Experts of a small language model.
Experts: 80 experts in each of 12 layers, a sigmoid router.
Below are experts of layer 4 (counted from 0) of a mixture-of-experts language model. Rows are named router (the router's row for the expert), gate (a neuron's input weights, with its number), up (a neuron's input weights, with its number), down (a neuron's output weights, with its number) and show model dimensions 0-159. Each number is 50 + 10 x the weight over its row's rms, rounded and kept within 0 to 99.
After each expert's rows: a language model's description of what the expert responds to. This comes from a sample of Wikipedia text that the model never trained on.

# expert 4
router:38 52 38 57 48 51 45 42 41 44 45 41 58 38 34 36 50 44 69 50 74 40 63 63 38 45 46 53 58 52 53 39 32 41 39 29 61 70 31 44 53 67 58 53 48 55 39 57 48 34 61 47 52 48 53 45 58 63 58 58 55 39 53 24 41 51 66 39 59 48 46 59 55 60 39 48 52 39 36 36 41 57 33 54 60 44 35 63 56 44 46 47 48 40 50 40 28 35 48 44 52 56 39 52 57 53 44 53 53 58 51 40 57 45 48 48 64 52 57 45 28 55 47 39 67 70 42 55 41 47 66 62 37 50 57 33 37 55 49 68 59 49 49 61 41 37 37 70 34 46 46 54 47 49 59 47 35 45 52 51
gate0:45 68 40 50 61 42 39 56 33 44 56 45 31 52 38 65 54 49 69 46 61 61 36 48 48 43 52 52 55 33 63 60 47 47 43 56 45 47 28 56 56 58 54 48 52 57 41 60 54 61 51 51 40 50 42 50 55 55 68 44 53 26 65 61 40 56 52 57 69 43 51 44 47 47 42 51 47 77 49 48 24 54 48 60 40 63 55 46 46 53 44 57 35 75 47 57 44 37 58 50 52 44 55 48 39 43 53 44 23 72 40 49 50 39 46 49 42 49 38 49 51 67 46 42 45 40 54 34 47 63 29 53 47 47 41 58 46 46 69 56 69 58 54 51 48 44 64 50 59 48 58 82 44 63 60 49 46 44 51 55
up0:39 54 71 46 49 61 46 57 59 52 54 32 63 37 74 34 64 39 50 59 48 42 45 52 55 67 49 23 48 52 51 49 45 54 45 58 57 53 42 56 61 44 55 45 49 54 29 60 56 24 52 43 53 33 31 49 46 61 63 54 51 41 52 35 44 54 47 41 52 61 68 48 54 47 49 52 63 42 65 59 54 65 54 36 55 44 44 67 42 53 63 60 52 59 52 41 39 53 60 50 49 48 49 45 79 38 56 35 45 44 55 56 49 55 46 38 56 51 33 45 35 39 60 54 66 56 46 50 64 44 40 56 54 58 52 44 60 46 60 61 54 42 44 66 42 56 60 45 46 33 62 79 41 66 53 43 50 54 46 68
down0:59 48 42 51 42 53 61 59 57 60 71 50 53 57 20 68 32 43 46 52 59 39 41 62 44 36 53 59 68 43 33 46 37 48 49 49 50 53 54 57 64 63 51 66 72 61 58 51 69 51 52 42 43 58 49 45 43 44 62 59 64 52 57 49 47 64 32 44 57 58 53 60 61 61 46 50 46 66 53 67 53 54 54 50 60 57 53 46 47 32 53 63 59 61 46 81 31 51 54 44 41 69 60 48 52 49 51 32 65 52 58 61 61 49 36 44 51 49 54 32 41 47 47 45 34 67 73 48 46 43 52 47 48 57 40 55 43 54 49 53 51 54 55 43 52 38 73 62 43 45 39 42 50 48 34 41 40 51 42 56
gate1:23 59 54 64 53 38 58 38 27 43 38 55 44 59 59 48 52 66 54 49 54 55 35 39 26 42 66 45 56 50 51 45 37 40 74 47 46 60 44 60 46 37 58 58 38 57 50 51 50 54 54 47 66 50 67 45 54 31 50 57 54 62 46 46 57 52 53 48 42 60 28 59 48 60 51 55 62 36 43 40 36 49 44 44 52 51 43 54 44 40 63 58 31 40 73 38 45 24 48 54 46 48 47 60 50 60 46 47 67 43 49 47 70 57 46 45 55 66 55 46 45 45 38 61 53 38 54 42 60 56 51 50 41 48 52 51 37 57 34 67 36 42 18 55 56 52 47 43 53 48 48 50 26 53 46 58 42 55 54 57
up1:44 64 43 57 66 59 52 50 48 26 45 46 44 44 42 60 46 57 50 49 60 55 46 44 47 42 57 47 49 53 62 47 44 43 54 44 71 46 49 58 47 45 58 69 37 50 48 67 60 60 51 49 47 45 57 64 35 44 74 32 61 52 79 55 46 47 63 51 40 49 40 71 43 57 54 56 59 38 49 58 40 40 52 58 51 33 53 48 44 40 64 47 45 55 49 56 45 47 49 50 43 56 62 14 38 56 68 52 52 48 50 56 60 51 39 60 58 27 53 57 39 46 65 48 56 53 43 55 29 50 53 36 52 61 57 47 62 49 59 39 54 55 14 58 46 50 46 52 50 57 49 49 49 37 51 36 41 76 46 42
down1:35 36 41 57 62 48 62 28 49 55 60 49 46 55 50 72 46 47 29 60 41 69 51 59 31 70 52 49 36 51 43 55 41 47 50 53 53 54 58 34 34 44 39 55 52 25 53 65 62 50 54 61 33 49 40 52 41 54 48 48 27 39 49 52 58 49 58 37 53 50 44 36 35 34 40 52 53 47 61 49 50 54 57 66 43 52 54 61 48 64 59 54 33 34 48 42 54 60 44 35 53 50 47 49 60 39 45 48 64 45 45 47 60 51 54 50 57 57 55 68 47 71 63 57 38 29 38 39 51 63 52 57 37 79 32 43 54 44 53 57 56 41 65 62 51 50 41 45 49 47 61 41 34 47 42 58 48 50 48 46
It responds to: List dashes, colons, table pipes and heading equals signs in infoboxes and tables, plus the suffix en (unbeaten, eaten) and words like also, including.

# expert 12
router:57 59 71 58 37 66 49 48 68 34 52 41 59 60 48 54 60 54 55 37 57 32 54 60 54 47 59 63 56 37 53 42 47 48 34 33 43 54 48 38 49 54 47 57 43 44 48 59 36 54 74 61 56 37 44 53 44 25 37 55 36 46 41 58 50 49 59 58 48 41 71 48 42 53 56 50 81 57 42 40 45 47 43 51 45 42 54 72 45 59 59 59 48 44 42 67 39 43 33 54 47 52 50 42 63 51 75 54 49 58 51 50 46 50 60 42 62 55 48 49 60 47 50 44 41 62 26 44 62 45 58 38 63 38 39 44 43 49 40 54 51 55 40 70 34 63 63 57 35 49 49 45 44 63 51 65 66 42 49 43
gate1:46 47 48 51 56 82 54 42 41 34 55 38 74 39 52 58 59 50 56 60 41 44 48 36 68 48 54 71 56 47 54 56 53 51 48 39 44 45 42 33 49 56 57 43 57 60 56 52 60 54 68 58 36 22 42 42 45 37 43 72 41 40 55 60 45 48 57 55 39 32 64 80 58 44 41 41 69 56 48 37 57 35 52 44 60 54 53 67 57 49 50 47 61 51 51 49 36 46 51 46 50 48 42 55 52 54 56 37 48 38 40 59 45 55 60 44 56 39 36 51 49 39 69 35 72 41 48 50 55 55 51 36 47 60 49 56 60 45 51 61 54 61 36 52 39 56 34 34 49 49 59 42 41 62 66 56 42 45 63 40
up1:52 48 51 47 44 34 54 31 45 43 38 45 54 52 36 59 57 26 35 59 48 61 48 60 45 36 58 57 52 71 50 49 48 69 35 41 52 61 45 30 48 43 60 47 56 44 39 58 48 45 35 45 58 48 61 57 39 43 52 55 47 59 36 56 62 46 59 58 48 68 41 51 36 60 39 27 68 50 35 51 55 54 49 38 35 43 55 55 58 50 47 52 55 52 40 46 32 65 74 34 64 48 39 53 35 49 65 55 45 51 52 48 59 60 35 44 48 54 51 57 62 53 62 59 57 45 51 63 59 54 42 57 35 63 49 57 54 49 35 52 48 51 36 52 34 34 31 52 54 40 56 73 55 57 41 59 45 61 25 63
down1:36 48 45 55 58 50 47 47 35 46 57 54 36 34 61 23 46 60 31 66 54 45 57 43 39 63 44 51 56 41 44 51 60 40 51 60 37 54 47 58 56 41 52 31 51 69 53 41 51 34 47 43 54 50 50 41 63 35 56 59 55 53 67 63 43 40 26 62 58 52 50 37 39 51 63 49 19 45 51 52 52 50 44 41 56 56 39 39 52 39 46 55 38 54 57 44 50 26 40 57 62 49 48 44 67 50 56 57 45 55 55 48 38 39 59 60 41 52 51 37 44 68 47 54 56 59 56 52 46 75 58 60 40 48 54 64 45 49 39 31 47 43 55 34 45 62 63 57 64 56 38 47 46 67 60 39 32 60 68 52
gate2:60 52 45 57 51 60 50 61 57 53 63 46 48 56 56 48 53 51 50 46 44 44 40 25 67 50 57 52 52 44 54 30 80 56 55 70 46 58 43 51 41 61 58 50 63 28 34 60 39 57 57 49 36 46 47 49 62 47 45 45 27 62 58 47 43 56 39 36 49 57 56 56 44 54 64 40 73 72 46 43 59 50 45 56 49 57 48 52 60 56 25 17 54 53 56 64 40 42 42 47 38 42 47 49 47 53 43 31 40 37 37 59 60 57 46 37 74 58 46 58 55 58 34 53 48 57 65 49 60 54 58 48 59 49 51 61 48 37 49 66 43 53 39 43 57 51 47 46 61 67 50 47 39 44 35 39 55 42 54 53
up2:51 62 36 58 43 62 59 53 36 57 67 65 33 53 35 64 50 57 56 63 50 60 59 33 41 61 63 48 39 50 69 57 46 42 45 46 46 48 46 29 43 50 50 43 51 47 42 60 31 54 57 52 68 64 44 41 50 49 44 51 54 41 65 52 43 53 60 58 66 44 41 56 44 50 56 66 59 40 45 56 49 57 41 55 46 47 48 31 45 54 37 62 62 66 35 58 55 63 52 52 42 56 49 31 60 48 39 62 49 47 46 49 48 62 47 66 53 32 51 29 41 37 42 44 30 25 37 67 59 52 78 46 68 52 41 46 45 60 49 37 47 53 60 47 31 67 57 46 47 38 57 65 52 47 52 52 51 44 51 60
down2:27 61 57 45 44 59 49 41 48 41 57 55 76 56 58 43 52 58 49 58 45 50 44 53 52 68 53 51 63 56 73 48 65 53 63 60 43 53 49 48 59 33 71 55 44 41 47 59 61 59 43 48 46 39 58 38 63 35 45 43 54 61 54 41 58 45 48 49 44 35 47 54 42 78 43 65 38 47 56 62 40 55 74 53 47 54 22 37 44 55 56 28 48 52 42 31 55 65 58 51 46 38 55 33 53 60 52 62 45 45 37 51 48 41 60 44 58 50 36 70 42 44 43 49 49 44 47 50 69 66 59 22 47 52 48 75 48 53 53 54 57 55 45 53 60 60 55 57 60 60 55 42 56 49 54 53 47 40 56 46
It responds to: Commas, closing parentheses, quotes, semicolons and dashes ending a clause or list item, often fused with a word end, as in s, or e,.

# expert 37
router:34 39 41 56 55 56 46 50 71 51 57 51 47 43 47 32 51 44 57 56 72 40 59 59 40 59 60 41 46 35 50 57 51 38 43 55 54 68 39 49 46 63 54 61 38 41 56 62 41 46 68 64 46 33 58 69 38 69 60 38 49 57 66 47 40 66 52 56 44 48 28 55 58 48 42 63 57 26 45 45 48 59 29 49 54 57 41 51 47 57 59 37 47 37 52 41 53 44 38 39 39 44 41 59 41 44 38 71 54 49 50 52 59 55 60 65 49 40 55 49 58 46 44 54 60 63 48 64 35 47 37 56 39 54 42 23 33 64 60 68 40 45 45 59 55 42 41 61 41 52 49 39 55 41 49 34 52 42 59 43
gate2:43 54 49 72 58 59 45 43 48 47 51 59 43 50 35 48 32 41 53 37 44 41 38 25 59 49 61 59 46 41 35 51 38 56 71 71 70 68 39 40 69 48 61 45 36 48 67 50 39 60 45 51 49 52 53 56 35 49 65 47 47 58 54 58 49 55 72 40 51 64 23 47 55 41 61 49 48 36 65 40 54 39 37 37 55 35 55 56 63 48 46 47 54 37 50 39 74 45 53 50 58 37 38 47 52 48 57 65 58 45 50 57 52 55 38 62 44 59 48 44 41 54 40 53 55 57 56 48 41 54 46 47 49 52 50 45 47 68 51 46 61 36 37 42 56 53 36 60 50 48 55 64 53 40 53 60 58 42 69 77
up2:50 44 61 49 66 57 45 39 57 48 47 57 45 46 57 55 43 39 52 38 37 42 43 54 57 40 59 60 42 36 55 65 57 59 53 63 39 64 41 50 46 38 45 31 46 77 45 59 31 43 49 49 58 70 52 41 53 52 56 58 41 40 25 54 63 46 40 47 45 51 59 56 48 54 32 38 50 64 37 41 72 59 63 45 61 45 38 57 49 58 66 46 62 53 46 49 69 52 71 52 60 45 45 59 42 45 37 55 28 61 40 53 49 53 54 51 36 58 56 60 58 60 33 43 48 60 32 49 30 65 45 74 56 54 38 62 58 50 43 51 50 54 48 56 61 68 57 60 41 58 57 59 48 72 46 47 40 50 47 55
down2:54 53 49 69 53 47 58 39 48 40 28 50 39 72 48 58 58 56 47 45 32 62 32 43 61 54 52 38 65 64 78 85 34 56 41 41 47 56 51 49 61 39 55 45 46 39 56 37 40 51 51 62 50 57 49 58 35 71 52 44 53 43 34 53 49 56 48 55 62 41 50 36 45 49 56 45 50 43 41 56 75 55 52 48 40 43 36 45 58 60 37 51 61 60 42 71 54 54 51 53 44 42 48 51 47 51 60 58 35 39 56 49 51 46 48 42 42 73 38 43 53 51 46 63 60 48 38 56 54 43 58 45 53 19 49 49 61 41 51 37 44 51 57 59 66 61 58 62 64 50 42 52 49 35 44 48 55 41 56 60
gate3:32 52 45 60 47 56 61 49 58 43 51 37 51 60 38 60 53 60 48 45 47 48 43 53 51 38 62 21 48 49 63 55 48 51 74 44 44 55 32 49 56 51 68 58 29 51 68 44 61 46 47 45 53 52 54 52 37 76 59 33 57 61 64 57 38 55 59 49 62 44 37 62 44 41 40 55 57 51 54 34 28 32 30 45 43 57 36 33 49 47 46 62 19 52 71 40 56 45 53 50 47 47 56 51 49 59 41 52 52 45 40 48 50 58 47 57 43 47 46 55 41 36 41 51 46 38 51 56 40 63 38 43 54 57 53 43 45 48 46 55 51 52 40 69 64 28 60 55 47 42 70 44 49 57 58 36 50 58 64 58
up3:44 45 56 45 61 57 60 53 47 57 62 58 45 48 27 56 54 40 42 35 61 58 64 48 38 52 52 49 40 56 44 43 77 34 40 61 54 54 59 55 63 51 56 36 60 43 46 43 40 34 41 58 41 46 48 56 55 39 64 38 47 46 52 32 46 28 66 51 74 44 40 41 49 46 61 54 37 61 59 32 56 57 55 40 48 58 53 44 63 39 36 74 33 45 49 62 35 46 39 33 46 36 56 55 43 44 46 61 64 41 47 51 59 37 64 53 55 52 37 41 56 64 62 32 60 51 65 58 52 41 51 49 61 41 59 47 46 53 51 52 40 42 46 31 31 47 47 56 58 60 48 69 40 58 54 42 57 70 45 49
down3:63 44 33 48 46 51 46 37 60 41 46 39 75 46 51 39 55 65 53 35 66 53 60 37 51 52 22 56 58 48 60 44 39 56 47 62 40 55 55 45 43 40 41 38 51 49 46 54 45 52 44 52 52 54 62 45 57 62 59 58 60 22 52 40 71 32 53 51 62 71 25 52 55 57 42 54 42 44 39 55 44 51 49 50 43 39 57 54 52 51 67 43 49 56 35 54 49 68 53 58 60 49 44 56 32 44 45 41 53 43 61 53 57 62 70 38 48 62 53 58 52 51 53 71 45 65 54 53 37 27 60 66 36 40 58 53 61 46 38 45 37 41 41 37 47 62 31 42 48 47 44 44 53 47 41 44 64 38 63 49
It responds to: Field names before colons in infobox lists such as Language:, Died:, Employer:, Born:, plus digits and table separators in years and data.

# expert 52
router:54 56 29 62 52 47 49 52 54 51 41 50 62 54 56 38 42 50 37 68 35 57 65 51 45 44 31 36 52 51 41 57 39 31 42 35 54 64 60 52 49 37 55 46 40 58 47 46 48 70 47 47 66 45 60 54 46 43 71 47 63 43 43 41 46 46 68 58 56 59 57 47 46 59 34 61 55 49 55 64 54 54 45 71 50 61 61 32 58 60 37 23 45 44 57 75 53 54 41 61 42 52 43 53 39 40 59 53 48 55 55 36 47 57 63 30 63 34 55 42 49 59 49 54 37 58 59 51 54 43 60 62 58 54 47 52 47 35 65 56 33 50 62 55 49 56 43 32 59 48 36 40 35 44 45 27 51 41 63 46
gate2:33 40 34 49 35 61 55 57 28 59 49 59 48 47 56 78 52 48 39 48 53 44 63 36 39 58 45 31 61 62 48 42 60 54 76 42 39 48 60 35 60 56 53 47 62 43 58 46 36 55 49 39 43 45 56 52 48 27 59 57 69 64 58 44 37 46 38 53 74 55 64 56 43 55 62 49 55 38 61 30 37 48 52 45 34 52 57 51 36 53 44 41 44 47 48 55 52 52 38 59 30 44 39 52 61 52 42 64 63 52 57 40 46 46 67 38 53 48 54 54 78 53 46 58 70 51 58 52 52 54 52 48 50 44 68 56 40 52 49 45 39 58 49 49 45 53 41 50 73 56 47 55 46 50 62 51 39 36 50 59
up2:67 60 57 38 39 48 64 58 56 52 52 58 70 60 50 35 41 57 63 59 48 44 29 62 48 39 69 61 43 52 52 53 42 56 44 59 40 47 46 53 40 53 57 78 41 47 65 22 49 56 49 51 54 63 35 55 73 62 50 49 46 43 63 48 52 36 51 52 46 75 49 49 54 45 48 53 43 61 30 47 49 46 50 60 53 43 69 59 51 59 53 45 37 35 49 62 38 41 49 59 45 68 59 23 36 32 67 57 50 50 61 51 51 57 59 46 57 56 56 57 58 56 56 46 43 42 47 49 42 59 56 39 50 48 67 58 46 57 39 56 32 45 45 46 34 37 54 69 37 57 54 51 61 37 41 59 66 46 50 57
down2:51 56 57 38 59 47 36 45 37 39 51 45 62 57 48 36 48 45 50 55 42 59 57 53 56 54 50 55 57 59 64 60 63 40 38 60 67 51 41 67 56 33 45 55 53 51 45 52 42 36 21 52 62 40 32 38 43 55 55 39 54 59 47 45 50 39 44 34 54 73 51 33 38 58 48 36 65 52 62 43 38 64 65 45 48 56 38 41 34 64 41 52 62 51 47 47 71 49 48 66 62 47 59 59 37 39 53 44 54 44 60 45 61 56 40 49 40 37 42 49 39 44 62 40 50 35 47 31 50 58 43 55 59 55 44 41 42 45 55 56 43 39 51 35 61 44 58 69 29 38 34 57 58 52 31 36 40 33 40 46
gate3:53 39 60 59 58 55 59 45 57 74 70 47 47 75 41 38 44 48 37 65 52 58 30 47 47 56 38 42 63 47 54 46 41 41 45 47 40 80 39 62 65 56 46 34 47 35 62 44 32 58 42 56 65 62 65 64 51 57 51 45 51 32 45 40 48 56 50 53 56 55 51 59 54 58 40 58 45 51 38 55 58 33 44 49 37 48 69 40 57 53 43 56 61 68 56 45 49 46 45 37 58 34 53 29 59 48 62 51 51 48 59 44 70 32 55 37 50 60 51 41 63 48 50 36 57 36 50 52 40 60 46 30 36 58 47 56 69 51 61 54 53 40 62 56 50 38 63 51 48 49 66 51 45 48 42 58 53 42 42 65
up3:42 46 53 58 45 58 44 53 44 48 65 37 73 64 60 41 52 44 45 59 48 43 37 40 44 31 62 58 59 54 66 48 46 39 35 56 41 68 56 64 37 52 49 51 39 63 56 56 54 36 63 54 70 40 58 48 54 64 39 37 57 49 33 49 55 57 50 68 60 53 43 70 47 38 49 64 66 61 38 41 38 33 53 61 39 52 60 49 64 55 54 36 48 39 49 64 51 57 46 49 41 70 61 67 28 48 60 34 58 54 59 38 62 48 46 39 44 46 58 38 52 48 49 38 49 51 55 63 48 62 46 39 57 48 51 49 48 49 68 42 52 47 41 36 55 51 43 47 76 43 49 50 51 41 75 28 49 49 58 48
down3:53 62 52 52 59 45 54 43 40 68 58 37 49 42 68 52 48 57 43 53 50 43 55 55 48 52 75 50 46 56 59 50 29 56 69 37 33 33 65 53 58 61 42 54 44 47 53 32 65 60 58 63 56 63 44 47 73 58 60 47 52 51 50 40 46 41 44 60 51 25 53 35 35 58 52 36 52 54 60 61 45 52 54 56 70 50 41 46 47 54 41 57 63 54 48 37 35 60 55 46 57 58 52 63 43 37 53 49 52 46 48 62 49 56 28 52 51 49 46 67 43 59 37 44 47 45 45 44 52 37 37 41 57 24 60 28 24 77 37 51 45 63 59 51 49 53 53 55 55 41 52 46 52 43 57 52 50 58 28 50
It responds to: Single-consonant pieces such as n, l, m, R, M within Slavic, Nordic or other foreign words and names, plus Cyrillic bytes.

# expert 27
router:47 59 59 55 53 60 50 47 61 35 47 76 59 56 73 44 35 43 17 58 50 53 49 42 47 47 50 36 51 61 49 49 58 63 40 50 46 66 55 55 50 45 41 50 39 50 42 50 52 50 42 70 59 67 33 38 54 63 20 49 46 42 51 41 61 49 43 52 59 53 52 58 51 60 70 71 46 35 47 65 62 71 50 58 62 53 76 51 40 48 49 61 53 54 49 52 44 51 60 48 54 42 38 43 33 36 56 39 54 36 48 50 45 49 39 48 45 51 45 47 51 56 71 45 61 51 49 44 54 58 38 36 39 56 48 48 63 37 55 39 55 70 54 70 42 54 53 57 61 45 45 45 54 56 53 36 40 67 54 42
gate3:45 61 57 56 63 54 61 33 47 40 33 42 39 40 62 67 52 55 51 49 48 85 48 42 40 24 47 33 46 42 32 59 45 46 50 38 48 53 61 35 55 37 37 38 42 56 45 43 48 70 53 47 52 51 47 32 51 59 40 53 53 44 52 56 46 52 75 63 49 46 45 63 44 50 51 47 51 46 65 56 49 38 46 32 49 39 44 37 58 35 42 55 50 68 62 55 55 71 38 43 42 52 49 45 60 53 42 44 26 45 54 52 40 49 59 68 51 72 48 47 48 32 46 40 65 53 61 36 61 64 37 38 46 49 43 59 45 35 70 51 50 58 46 51 63 52 51 47 51 60 60 57 48 66 46 51 53 51 47 55
up3:53 46 54 63 55 57 46 43 49 31 46 46 49 62 46 25 26 48 39 51 34 53 46 30 56 52 58 49 30 48 49 38 52 70 56 43 51 59 50 70 51 60 57 46 46 55 43 57 54 42 46 37 62 55 58 44 62 45 53 34 57 49 39 63 52 55 31 68 44 62 47 51 56 49 57 35 53 39 42 41 51 34 54 46 40 64 59 59 48 56 62 56 44 50 43 57 47 40 62 61 46 40 18 54 52 40 47 25 50 51 39 38 42 33 36 40 56 53 52 73 51 66 64 59 38 47 37 63 53 68 35 43 51 59 39 61 48 50 42 58 40 50 56 57 39 41 59 56 52 48 46 65 65 36 51 55 46 62 42 54
down3:49 56 41 55 56 45 39 46 61 40 40 45 37 72 44 59 28 66 42 64 46 45 51 68 55 50 50 45 26 40 45 57 47 66 42 53 58 52 46 53 50 53 42 72 57 49 44 39 46 51 56 69 55 52 41 60 50 57 48 51 41 64 39 48 58 49 35 45 59 40 58 63 44 52 66 40 54 42 52 51 56 53 51 59 61 38 43 53 26 66 52 38 37 34 59 54 56 39 30 22 40 59 60 61 48 58 55 43 42 38 50 52 45 57 31 64 48 52 66 39 52 52 48 61 48 42 52 45 46 37 51 41 66 51 29 35 51 57 50 41 46 39 57 54 45 43 44 56 31 59 20 36 38 43 59 38 52 51 51 53
gate4:50 46 63 44 52 75 44 49 59 55 53 48 47 49 67 44 34 58 49 39 53 46 38 29 22 42 43 64 64 57 29 51 36 52 59 37 71 53 48 49 51 66 32 51 57 49 41 48 57 62 46 52 40 51 29 43 53 45 36 45 46 36 43 54 51 61 54 62 47 74 52 51 63 39 55 56 48 49 43 60 49 50 40 50 49 30 49 62 62 50 51 41 54 45 55 34 46 60 54 55 50 33 47 54 45 35 62 70 49 37 44 68 62 68 48 64 52 51 50 42 44 48 53 46 55 39 65 43 48 46 51 43 43 52 35 59 48 56 39 53 52 70 63 57 54 55 39 38 66 52 56 64 47 62 59 23 54 59 49 45
up4:50 18 88 60 38 55 64 49 62 51 38 38 45 64 51 50 74 42 48 40 33 39 60 59 50 44 67 43 39 49 53 38 67 37 53 40 50 47 51 47 42 49 46 47 52 52 44 45 36 46 68 49 35 47 46 45 37 66 55 56 60 36 55 46 49 58 49 46 48 53 49 56 37 35 55 56 51 42 39 49 50 60 56 48 45 53 50 67 29 53 58 32 43 50 60 56 53 59 69 52 55 47 38 74 54 44 75 58 47 37 50 68 53 46 42 50 48 54 51 52 56 47 41 40 54 45 55 71 65 48 50 55 53 58 46 34 39 37 48 47 41 28 55 55 46 46 39 54 64 59 60 52 48 39 45 50 61 55 44 60
down4:48 39 38 55 45 78 53 44 57 67 50 46 47 47 50 70 28 59 47 57 45 37 65 70 50 60 53 49 47 42 38 42 44 42 59 42 37 28 32 51 57 42 47 59 52 63 40 41 24 68 39 50 63 57 47 48 57 60 54 35 57 47 53 55 48 48 45 60 34 48 48 60 50 52 60 48 55 49 32 36 43 71 57 38 56 51 40 57 60 57 33 44 30 43 63 46 40 46 49 69 40 45 58 62 64 56 44 54 46 57 50 43 52 56 46 43 38 51 64 54 32 61 55 55 39 54 41 44 60 44 32 58 57 44 33 37 43 30 52 46 58 53 52 39 47 43 33 56 46 55 42 51 42 31 34 47 39 52 55 47
It responds to: Articles and auxiliary verbs, especially the, was, is, are, has, often after a subject, as in "(born 1960) is a Canadian diver".

# expert 39
router:67 34 53 51 30 37 61 47 46 42 58 53 44 47 48 50 53 55 44 50 38 60 58 51 58 60 59 39 58 41 57 40 45 42 56 73 38 47 45 46 39 65 52 46 42 58 52 21 57 71 60 57 52 50 38 37 59 51 47 63 56 46 50 43 72 56 67 57 44 50 49 47 38 54 52 68 43 53 33 63 53 49 54 50 30 50 75 67 59 43 32 51 41 35 48 38 55 40 47 67 71 54 49 55 42 44 54 31 53 53 42 40 56 53 59 50 57 46 47 63 48 64 51 53 43 23 44 54 54 50 28 39 51 58 58 57 43 55 54 62 38 38 50 56 49 29 55 42 54 47 37 39 59 58 35 40 60 40 48 42
gate1:62 37 48 35 38 44 49 59 58 47 45 59 50 36 51 33 42 68 60 55 50 67 48 64 52 52 47 54 32 44 64 53 53 48 42 66 51 47 42 53 38 65 46 61 60 47 50 35 63 55 33 67 44 48 71 44 72 44 51 64 47 64 48 44 44 54 38 34 56 49 38 35 55 58 43 42 54 44 58 46 58 52 48 49 51 35 55 55 44 48 40 27 41 38 35 30 52 61 47 45 60 42 50 56 53 61 47 49 52 25 48 58 51 64 57 35 35 37 59 64 52 20 57 33 45 41 38 37 63 50 47 46 46 44 61 60 44 54 53 51 64 64 53 64 56 51 46 57 53 48 55 74 55 52 42 43 62 44 55 52
up1:53 52 66 37 48 48 47 46 38 37 41 47 49 68 56 38 56 47 53 52 60 56 49 64 66 48 70 42 39 48 64 56 43 59 33 40 37 40 47 45 48 57 45 48 67 51 39 56 61 46 25 24 50 62 67 49 33 56 44 47 42 43 49 48 34 58 45 34 37 40 51 48 54 53 56 38 50 46 63 52 36 71 60 54 57 43 38 60 55 65 44 48 50 39 50 48 45 56 48 48 36 52 54 62 58 71 34 67 61 44 44 61 63 43 59 59 34 53 44 49 41 47 37 38 37 47 60 52 54 52 78 73 47 59 59 51 57 44 35 52 48 49 48 51 40 41 66 36 41 34 50 48 48 46 46 66 63 55 40 55
down1:22 64 50 57 39 57 60 49 51 48 52 59 67 54 56 32 69 67 56 46 32 37 53 32 36 55 42 61 48 52 58 54 50 50 52 42 62 57 31 43 56 57 64 52 49 36 56 50 47 46 54 56 45 47 37 40 44 34 54 36 58 40 63 64 54 49 57 54 55 45 29 33 46 33 57 63 49 53 62 43 59 51 56 50 50 28 81 48 47 55 44 52 66 62 61 52 47 40 47 40 47 43 56 51 44 42 63 52 40 49 57 43 49 44 45 59 54 40 53 29 56 46 56 77 47 68 49 55 55 61 43 52 65 40 64 42 47 55 64 48 41 48 43 40 52 64 52 47 41 45 53 39 59 58 60 25 63 52 39 52
gate2:63 42 51 58 50 55 58 50 59 48 59 59 43 68 37 58 55 50 60 42 53 56 54 50 35 40 46 36 42 56 67 53 39 44 42 50 50 57 50 53 52 37 55 30 61 46 38 46 45 53 53 32 64 38 45 41 45 46 34 52 60 47 35 54 45 59 42 51 44 50 43 51 43 26 54 52 58 48 32 37 45 61 64 26 43 33 57 44 27 40 45 47 36 44 59 41 36 56 56 48 65 37 41 30 56 57 59 46 48 43 58 38 41 59 42 76 47 48 50 53 79 46 65 53 55 40 60 65 36 50 50 49 60 46 58 53 55 69 43 60 25 48 38 54 61 37 58 45 55 57 50 59 59 59 62 42 49 41 49 32
up2:55 52 50 38 40 46 42 61 51 56 37 35 46 51 36 46 51 52 52 38 61 48 60 52 42 50 65 62 52 70 30 57 74 52 57 57 52 49 47 54 48 54 48 66 55 57 58 69 42 58 44 37 54 47 58 55 70 40 42 57 39 72 54 48 38 51 42 39 44 43 41 44 69 45 16 59 36 58 51 36 37 55 45 50 39 62 34 56 54 65 58 51 45 48 54 60 59 58 46 43 54 51 46 64 50 54 53 66 45 43 44 69 55 59 51 46 27 38 37 39 45 37 51 61 49 69 41 53 53 64 42 53 47 35 37 43 60 39 46 66 47 64 41 58 62 49 60 61 50 36 39 59 62 45 57 46 71 44 38 53
down2:63 43 57 61 65 51 39 59 52 54 44 28 53 67 48 49 39 35 50 51 59 49 63 59 84 39 65 51 66 32 53 57 54 44 60 37 42 50 58 58 55 62 40 62 42 66 42 48 79 46 56 53 46 57 40 37 58 66 44 48 35 46 58 49 50 45 60 58 43 56 68 37 44 35 46 59 47 57 61 57 34 57 39 38 64 62 52 39 69 46 56 38 47 42 54 47 57 53 50 63 50 53 38 54 53 59 60 45 54 71 55 56 53 66 63 43 49 47 46 63 42 56 53 53 51 41 44 46 55 52 50 33 56 36 39 48 59 51 48 43 44 37 68 59 45 52 38 68 45 45 41 61 36 73 36 59 44 45 49 50
It responds to: Word-initial capital letter pieces starting proper names, such as D-illon, B-aker, P-enske, H-ina, and genus abbreviations like T. beta.